From a checkpoint of a small mixture-of-experts model trained on Wikipedia.
Experts: 64 GELU neurons an expert, 24 empty slots to pick, a shared expert of 128 neurons.
Training: a variant of Muon for the experts, 355M tokens, 5422 steps.
Below are experts of layer 4 (counted from 0) of a mixture-of-experts language model. Rows are named router (the router's row for the expert), up (a neuron's input weights, with its number) and show model dimensions 128-191. Each number is 128 + 24 x the weight over its row's rms, rounded and kept within 0 to 255.
Before each expert's rows: a language model's description of what the expert responds to. This comes from a sample of Wikipedia text that the model never trained on.

# expert 22
Word piece on inside names and words (Tony, Arizona, sponsorship, chignon), plus spaces and line breaks in table rows.
router [134 105 155 160 148  88 140 119 133 164 139 161 185 114 128 165 106 133 128 105 117  79 101 129 132 116 115 104 137 100 150  78 139 158 129 103 108 136 150 138 121  97 105  87  84 127 115 134 111  73  94 163 118 107 120 154 154 146 109 109 136  84 149 118]
up0 [134 130 106  80 168 140 122 100 162 153 158 142 112 173 110 148 155 118 147 136 136  71  67 158 112 158  94 113 107 118 106 139 106 114 137 107 113 160 165 130 182 125 134 115 116 135 118  97 143 127 115 135 149 145 143 128 107 110 175  80 129 105 137 118]
up1 [113 158  89 151  90 149 147 134 110 118 122 132 124 127 145 135 108 165  98 153 102  91 122 118 163 139  89 105 139 126 121 139 136 140 133 170 207 137 115 109 127 102 101 133 116 127  98 128  82 100 131 115 128 113 112 154 127 125 146 120 138 124  84 149]
up2 [ 81 149 143 156 119 127 117 144 100 102 131 145 199 156 127  83 123 123  95 105 116 107 130 161 145 107 109 127 169 123 132 152 127 139  99 154  99 125 142 118 112 134 158  89 153 134 172 148 146 124 104 164 113 122  99  92 126 145 139 135  74 103 131 153]
up3 [135 145 152 101 124 112 130 166 126 142 122 140 146 106 105 132 126 145 157 105  83  54 137 145 150 140 141 134 120 146 157 125 135 145 139 106  85 154  93 114 130 132 109 107 127 182  94  99  91 129 104 107 112 112 104 123 130 147 132 134 139 110 144 175]
up4 [170  83 128 133 144 127 124 127 139 156 159 121 138 167 109 117 130 120 126 116 113 152 133 165 142  70 127 120 122 119 112  93  87 148 100 137 112 154 104 111 160 136 107 148 126 141 135  94 134 150 176 148 144 131 114 113 166 140 152  94 101 108  94 145]
up5 [132  78 161 103  95 148 115  90 121 127 108 167 147 120 112 117 133 136 152  93 143 133 145 119 125 131 101 123 116 157 115 107 108 168 157 173 174 131 132 153 123 166 133 135 121 127 134  77  74  85 128 173  97  82  75 171 129 150 142 134 116 112 152 116]
up6 [110 124 184 139 127 127 133 119 136 161 147 122 141 156 118 120 137  84 122 133  73  83 115 127 140 155 117 110 107 140 105 120 170 126  95  95  99 149 159 101 161 141 126 110 151 132  97 122 115 112  90 137 165 115 140 119 125  98 117 127 140  76 145 133]
up7 [127 146 176 181 109 122 166 126 135 132 131 116 127  97  90 130 148 121 158 145 106 138 111 122 119 142 115 152 103 129  83 137 153 108 168 134 119 127 136  79  81 120 176 161 137 146 109 145 119 127  74 134 138 152 118 139 114 115 146  99 115 130 103 148]
up8 [117 102 151 139 107 190 121 142 147 172 139 139 135 175 151 118 158 109 128 179 114 110 100 128  82  89 114 111 138 144 107 135 125 123 138 119 121 123 150 141 126 156 126 141 130  87 123 136 117 128 152 155 144  83 166 165 133 152 146  91 146 108  94 109]
up9 [149 117 152 128  85 162 176 124  94 151 130 118 128  77 122  82 120 100 116 100 131 129 118 106  99  94 112 116 148 123 140 122  79 145 139 116 155 123 105 151 124  75  78 134 158 180 149 109 117 135 106 137 133 109 129 125  93 149 126 113 111 111 193 156]
up10 [114 204 114 136 153  92 184 133 102 110 135 126 104 106 160  93 104  82 155 120 130  87  79 107 135 130  78 126 146 146 125 124 118 170 143 135 123 117  99 155 108  86  90 111 160 150 110  98 137  80 108 107 113 163 157 126 166 181 126 142 145 133 170 151]
up11 [161 124  86 137  89 133  84 142 124 150 108 141 133  91 129 138 106 112 110 135 152  95 131 117 129 160 121 124 156 117 154  96 113 112 116 133 108 143  71 147 107  96 113 104 148 175 108 153 137 117  75 156 109  79 123 160 110 138 137  83  84 122 139 156]
up12 [142 125 165 109 120 172  88 113 100  84 118 138 164 136 151 137 123 110 104 140 134 116 100  89 155 114  93 155 164 137 121  93 130 150 132  95 138 139 150 175 182 103 133 128 136 191  78 116 136 163 135 126 134 153  87 129 152 188 134  95  96 109 134 122]
up13 [117 136 178 169 102 142 109 180 105 140 154 102 138 169 117 104 134 132 152 178 113  90 145 154 131 102 103 150 134 138 101 129 147 140 126 121 123  89  87 131 122 165  97 122 127 152 128 130 109 113  95 150 135 138 123 116 133 165 111 132 103  91 124 118]
up14 [120 104 138 136 108 147  86 148 129 181 178  95 134 151  80 156 134 148 125 118 128 111 147 128 168 124  65 150 114 125 164 109  95 136 160 113 104 124 133 114 111 113  69 146  94 113 150 155  88 116 126  97 162 144 122 122 113 115 152 154  98 122 130 157]
up15 [149 155 137 154 107 114 152 121 145 124 125 110 117 136 149 120 173 156 124  89 116 106 114 128 160 102 142 125 116 107 111 126 122 160 149 139 143  81 115 145  76 109 112 159  91 120 124 114 187  93 131 155  96 141 112  89 163 130 164 137 128 149 137 168]
up16 [148 128  93 127 139 154 153 120 133 121 135 135 141 120 152 125 111 110 166  74 120 148 141  87 130 108 146 143 152  83  99  70 126 146 153  62 120  95 151  93 119 151 142 129 123 132 118 100  85 132 152 142 128 167 130 101 104 150 173 100 109 130 135 144]
up17 [ 99 117 145 146 136 126 157 109 136 128 189 148 110 115 154 123 140 130 122 122 108  68  83 174 107 127  87  78 162 104 132 131 106 143 110 104 121 117 125 162 155 131  64 140 119 120 135  96 114 130 135 147 197  91 154 106 116 107 119 106 179  84 167 157]
up18 [186 124 105 119 118 130 157 110  90 111 141 164 181 115 119 102  67 115 126 140 119  95  73 157 156 111 157 110 108 103 123 110 110 137 112 140 148 183 156 151 162 120 117 109 114 133 162 118 122 144 125 141 128  99 113 144 126 164 125 149 158 102 134  79]
up19 [145 111 111  88 129 153 154  80 150 108 160 134 138  80 105 118 139 100 149 122 135 120 117 115 117 165 137  64 133 109 131 157 104 155 132 146 104 174 135 132 126 132 133 143 115 142 139 116 117  59 114 146  78  86 108 141 104 185 149  81 140  75 143 118]
up20 [111 118 168 125 110 125 120 140 133 169 113 121 141 138 104 134 111 109 127 148 121 145  89 166 150 128 121 141 120 124 128  70 139 126 130 120 106 149 155 100 106 108 154  88 122 126 116  91 188  90 123 133 115 105  95 128 121 149 148  83 133 165 128 146]
up21 [118 117 130 162 114 107  86 133 126 129 113 140 146 116 105 131 123 149 124 109 111 113 104 119 159 111 135 112 159 115 125  86 113 146 128 100 135 166 139 141  53 122 116 144 131 156 164 135 132 144 137 140 138 138 175 125  97 148 124 143  80  72 168  80]
up22 [125 137 134 132 125 109 115 156 135 141 171 111 152 143  92 140 127 113 139 136 113  99 147 123 115  95 110  96 153 159 114  92  98 136 130  88 114 162 131 137 169  97 115 111 132 141 148 127 161 126 122  86 178 130 119 127 155 145 144  93  57  96 134 124]
up23 [125  66 153 125 137 133 131 133 167 137 149 139 106 102 110 125 121 146 114 146 123 107 120 150  65  92 105 147 122 137 139 128  83 168 159 170 109 124 110 152 170 117 119 119 131 157 104 132 106  61 108 141 123 128 156 124 125 115 144 126 125  94 145 129]
up24 [108 102 126 139  99 146 150  93  87 156 153 170 123  50 154  97 125  91 104 145 113 120 104 122 153 136 154 168 189  94 107 106 112 164 139 154  98 134 110 124  93 123 134 127 144 153 150  90 157  97 139 124 127  98 159 142 140 126 122 110 137 122 144 141]
up25 [112 155 165 131 159 138 127 156 134  99 112  95 163 154  94 157  97 111 133 142 135  95 153 143 101 116 102  86 146 126 112  94 117 158  90 137 125 167 150 101 121 135 144 137 137 138 139 164 148 121 139 146  92 101 111 134 166 140 124 111 142 101 117 121]
up26 [107 133 127 100 135 143 208 109 126 148 143 151 115 114  84 128 137 114 156 160 123  80  84 115 103 118 152  78 141  73 161 129 128  99 153 112 113 158 130 121 141  84 110 134 168 160 137 165 149  80 106  96 161 152 122 142 112 133 166 111 119  88 120 117]
up27 [118 106 172 151 147 104 109 105 155 164 126 169  99 125  99 116 115 131 130 110 145  88 109 147 140  92  97  99 134 118  79 115 135 184 112  80 135 147 139 155 140 123 118 132 155 143 125 117 129 145 104 141 159  79  95 118 130 123 147 158 111 126 116 160]
up28 [118 101 100 138 114 126 130 155 116 143 131 159 143 110 135  88 125 141 117 151 122  99 118 153  94 126  84  82 137 112  98 136 157 145 166 128 100 152 169 107 106 127 150  82 128 135 142 161 121  82 113 161 113 105 165 158 104 159 103 159 114 159 155  97]
up29 [145 127 148 156 122 135  76 153 116 122 127 157 136 113 147 140 101  95 114 105  64 106  78 115  70 155 140 126 133 116 116 118  62 146 131 157 125 126 149 105 149  81 124  96 142 139 114 109 122 156  53  93 133 114 140 174 126 134  90 105 148 121 169 128]
up30 [129 121 166 107 154 208 153 153 121 123 118  94 141 115  98 140 127 131 122 137 135 124 134 143 154 144 100 147 165 147 127  81 122 129 124 128 122 149 142 144  76  82 123 133  86 133  75 131 111  89 120  96 127 103 135 127 108 139 122 108 104 142 160 122]
up31 [169 157 108 143 122 179 172 149 159 142 144 130 102 109 135 154 110 131 124 121 109  98 142 148 136 122 132 104 172 129 122  77 120 149 131 122 146 134  99 117  86 124 141 136 114 168 123 133 135  85 142 120 102 131 162 117 180 134 126 111 135 136 119 150]
up32 [103 151 132 120  85 131 113 120 119 119 134 112 177 153 144 178 137 115  89 126 122 102  82 128 140 146 118 121 130 136 155 113 131 113 120 115 161 117 204  95 135 147 122 129 157 105  92 119 119 108  83 138 119 103 120 126 121 119 131 106 142 139 153 111]
up33 [110 123 144 134 153 135 136 137 109 118 135 151 126 119 110 152  89 133 113 141 147  96 140 158 141 133 126  91 102 122 100 116  97 144 103  85  89 113 133 124  91 113 131  83 106 139 121 104 117 100 112 152 139 137 153 106  86  82 116 182  92 131 149 149]
up34 [122 139 123 132 134  88 130 104 119 105 150 150 159 139 150 141 138 135 105 103 101 119 114  94 119 140  93 130 140 171 113 102 115 140 132 174 124 160 116 110 150 151 101 160 155 157  82 124 126  97 128  81 125  86 137 133 127 156 171 132 110 116 127 131]
up35 [134 122 148 175 105 124 156 127 100 150 143 124 162  92 138 138 167 162 113 172 143 170 119 164 163  87 110 122 105 107 147 117 112 163 133 148 118 157 107 161 106 101 114 122 143 124 167 122  81  80 127 116 163  90  76 126 119 114 148 128 109 143 113  97]
up36 [121  68 149 115 145 129 126  92 130 152 136 123 164 115 161 132 104 142 173  75  64 114  90  81 166 125 115  55 153 153 162 108 108 121 101 120 128 119 126 116 147 142 126 126 163 136 117 107 143  98 131 164 139 163 126 128 157 121 119 143  89 106 167 138]
up37 [100 112 135 142  85 146 129 118 112 136 133 100 135  62 111 132  86 132  87 157 142 106 139 116 144  76 117 125 146 148 115 103 144 145 144 142 112 157 146 183 141  61 128 145 139 152 104 134 108 110 104 142 150  64 148 180 118 128 144 101 155  94  90 117]
up38 [133 129  79 162 130 151 128 116  94 177  88 127 164 138 168 109 112 176 134 131  97 127 106 163 164  87 122 108 128 143 131 112 113 109 133 139 106 134 144 105 159 130 110 119 107 162  86 115 148 173 148  95 129 106 157 118 129 145 134 113 134 105  74 104]
up39 [ 79  77 137  98 138 109 156  89 127 139 123  99 109 107 129 141 135 128 111 123 123 104 142 137 155 142 129  99 141 120  97 135 122 146 141 138 140 115 136 129 132  76 118  99 161 190 134 169 131  91  78  94 162 111 141 148  81 131  94 143 122 148 167 144]
up40 [ 92 164 133 142  96 108 158 125 114 160 150  97 129 161 160 133 124 153 127 179 141 110  96  92  86  97 152  79 105 137 162  84 101  99 148 158 115  88 138 125 120  91  95 132 129 177 101 104 143  91 127 123 121  98 134 124 117  88 129 136 127 141 171 152]
up41 [106 140  80 121 100 126 141 120  85 124 128 176 173  97 144 110 173 124 123 120 122 109  96 145 132 139 133 127 130 118 109  91  97 172 121 119 111 143 107 164 121 120  99 104 141 173 114  91 139 120 149 138 112 138 147 128 123 131 148 144 135  42 131 152]
up42 [113 144 123  98 117 102 155 173 148 148 142  92 165 107 121  98 127 119 157 138 143 106 157 158 156 109 106 109 159 147 158  71 144 140 128  99  96 167 165 146 116 115 104 121 133 145 146 106 142 129  86 154 130 148 106  68 130 177 140 130  63 125 143 166]
up43 [118  97 108 100 132 113 140 118 125 161 129 164 126 127 100  76 137 133 122 130  80 145 107 135 127  65 151 123 139 131  97  99 123 152 138 117 103 119 129  99 128 136 117  98 142 140 126 130 119 127 165 142 172 113 164 119 146 176 150 121 138 123 130 123]
up44 [110 103 151 142 109 150 136 125 127 159 141 148 181 129 137 139 168 130 157 139 105 169 114 129 163 109 124  83 162 111 117  93 140 142 130 138 116 152 142 154 114 127 157 126 125 142 126  95  93  83 136  99 167 106  87 127 151 130 142 121 103 146 124  82]
up45 [142 111 169 132 148 107 102 143 131  94 128 146 136 129 140 133 147  67 118 116 131 128 101 127 162 134 101 131 134  98 105 149 138 195 145 124 137 144 124  89 122 108 155  85 110 146 121 108 136 129 104 148 121 117 150 121  76 171 124 132 149 148 159 129]
up46 [ 98 124 144 115 103 145 169 126 131 108  98 153  78 170 122 135 105 119 161 113 118 119 127 154 160 156 112 115 100 128 120 128 139 101 126 112 124 121 135 121  98 114 114  76  99 152 107 102  75  97 116 129  99 144 116 172 143 117 151 149 115 145 139 153]
up47 [149 138 137 144 134 135  97 111 127 102 168  88 140 140 153 115 130 141 132  76  77  91  93 120 127  86  99 124 152 157 137 114 159 147 121 135  74 102 100 115 108 142 119 117 123 170 102 146 132 125  69 128 131  92 133 146 143 168 107 142 116 137 138 121]
up48 [ 98 117 158 178  98  85 176 156 127 142 122 146 106 111 167 129 138  85 110 116  66 115 127 129 134 140 121  92 127 123 130 120 145 145 121 117 127 183 167 145 132 110 142 150 159 126 146 158 110 166 103  86  89 123 135 149 107 123  95 128 121 146 120 134]
up49 [118 137 172 143 145 141 150 110 116 151 131 124  87 100 171 125  99 101 172 109  81 132 148 130  83 110 135 111 123 148 128 118 108 203 129 177 186 138  67 135 131  80 128 107 156 142 121  99 144 102 134 134 124 103 105 168 132 121 134 133 174 114 116  94]
up50 [116 135 108 145  77 173 168 104 115 105 141 118  93 142 122 133 152 127 144 111 125 102 104  97 148  89 121  96 110 124 158 115 170 141 163 137 113 115  99 134  92 120 130  73 114 141 144 128 173  93 126 124  94 145 137 139 150 106 149 105 126 107 150 117]
up51 [149  98 120 115 107 121 133 149 138 166 212 169 124 120 184 148 177 110 108 153 135 139  75 133 112 118 140  89 173 121 117 101 119 131 123 144 139 122  95 116 121 156 104 115 117 101 158 174 131 121 120 174 128  66  83 144  84 160 124 137 118 100 168 122]
up52 [149 158 115 144 109 180 123 107  98 160 108 114 169 109 156  94 192 138 138 138 118 122 117 134 164 129 135  86  93 105 134 146  86 123 130 151 104 148 122 118 119 143 100 107 141 116  96 149  80 109 114 122 146 112 146 100 158 138 162 123  99 134 136 117]
up53 [156 150  97 105 132 143 113  92 120 178 154 147 148 130 122 111 142 110 117 117 104 141  91 112 154 134 130 126 103  92 104 112 124 141 138 132 137 171 145  87 143 110 106 137 117 143 128 109 113 160 119 179 173 104  93 180  91 146 148 130 137 117 112 133]
up54 [164 151 105 129 133 172 135 128 140 154 140 104 168  81 161 134 138 150 105 153 123 138 128 100 123 151 105 116 107 100 114 110  97 125 128 118 119 179 110 103 145 104  57  99 117 140 137 121 139 138 112 151 150 126 124 121  87 137 108  97 127  93 118 122]
up55 [105 120 129 175  78 163 118  76 107 175 123 114 130 103 118 107 102 137 121 155 164  97 133  85 118  99 122 106 103 100 145 119 109 131 182 135  88 106 122 132  82 112 107 104 118 157 156  77 132 109  93 161 161  99 137 119 127 170 122 105 177 114 132 124]
up56 [ 78 107 139 138  98 118 138 167  92 139 114  89 173 145 190  72 115 156 126 165 132  93  89 114 144 152 105 131 144 119  89 120 128 149 142 102 119 108 155 162 107 152 141  72 120 102 133 122 125 128 110 112 125 141 147 135  88 149 141 165 115 111 127 152]
up57 [ 95 127 161 104 123 115 143 127 104 165 117 153 108 139  96  75 128 112 115 139  80 105  83 108 134 129 125 107 136  85 120 140 112 149 131 125 148 133 138 149 119 151 111 136 138 133 201 114 141  81 123 118 146 106 176  93  82 133 139 152 149 100 158 155]
up58 [ 84 162 158 116 145 113 142 144 118 141 154  78 163 159 133  94 133 109  81 118 159  84 129 136 110 153 149 104  89 120 149 128 120 129 112 110 121 121 115 131 127  76 174  76 148 152 162  78 143 126  92 162 113 143 158 169  79 110 130 117 152  58 109 151]
up59 [102 108 142 168  76 145 125 125 132 155 130 116 190 127 144 128 144 164 128 124 135 152 107 106 124 161  90 121 128 140 132 117 127 145 106 132 116 130 116 130 125 106  97  97 166 133 135 106 100 104 100 123 140 103 122 146 105 156 122 120 126 105 155 144]
up60 [130 130 117 136  67 153 132 157 106 154 133 124 144 142 116 123 155 152 136 142 165  89 129 142 168  89  80 102  95 122 156 125 105 132 127 110 117 140 159 122 102 124 143  90 118 169  97 130 123  91 119 134 101 118 170 107 102 170 162 123 123  92 101  97]
up61 [110 101 118 155 146 119 146 107 115 134 117 116 125 108 114 137 119 202  90 104 146 107 120 121 143 132  94 152 132 129 105  95  95  99 130 148 151 171 150 154 152 104 107 129  91 139 116 121 122 121 109 154 138 130  84 116  83  95 131 130  95  97 157 147]
up62 [146 124 124 118 113  85 135 113 126 138 114 143 141 102 156  74 120 113 102  81 142  99 129 128 167  98 125  98 119 156 110 110 105  99  94 119 120 127 128 111 125 116  94 105 126 152 131  91 118  82 133 146 113 124 103 109 125 123  83 131 135  65 124 110]
up63 [137 111 159 180 156 144 105 113 140  99 141 165 111 145  94 129 114 125 143 161 125  80 132 124 146 137 129 113 144 155  97 108 132 197 146 140  97 119 100 142 150 112 132 130 122 140 156 108 117 144  94 148 147  95 150 132 116 174 119 107 129  92  90  97]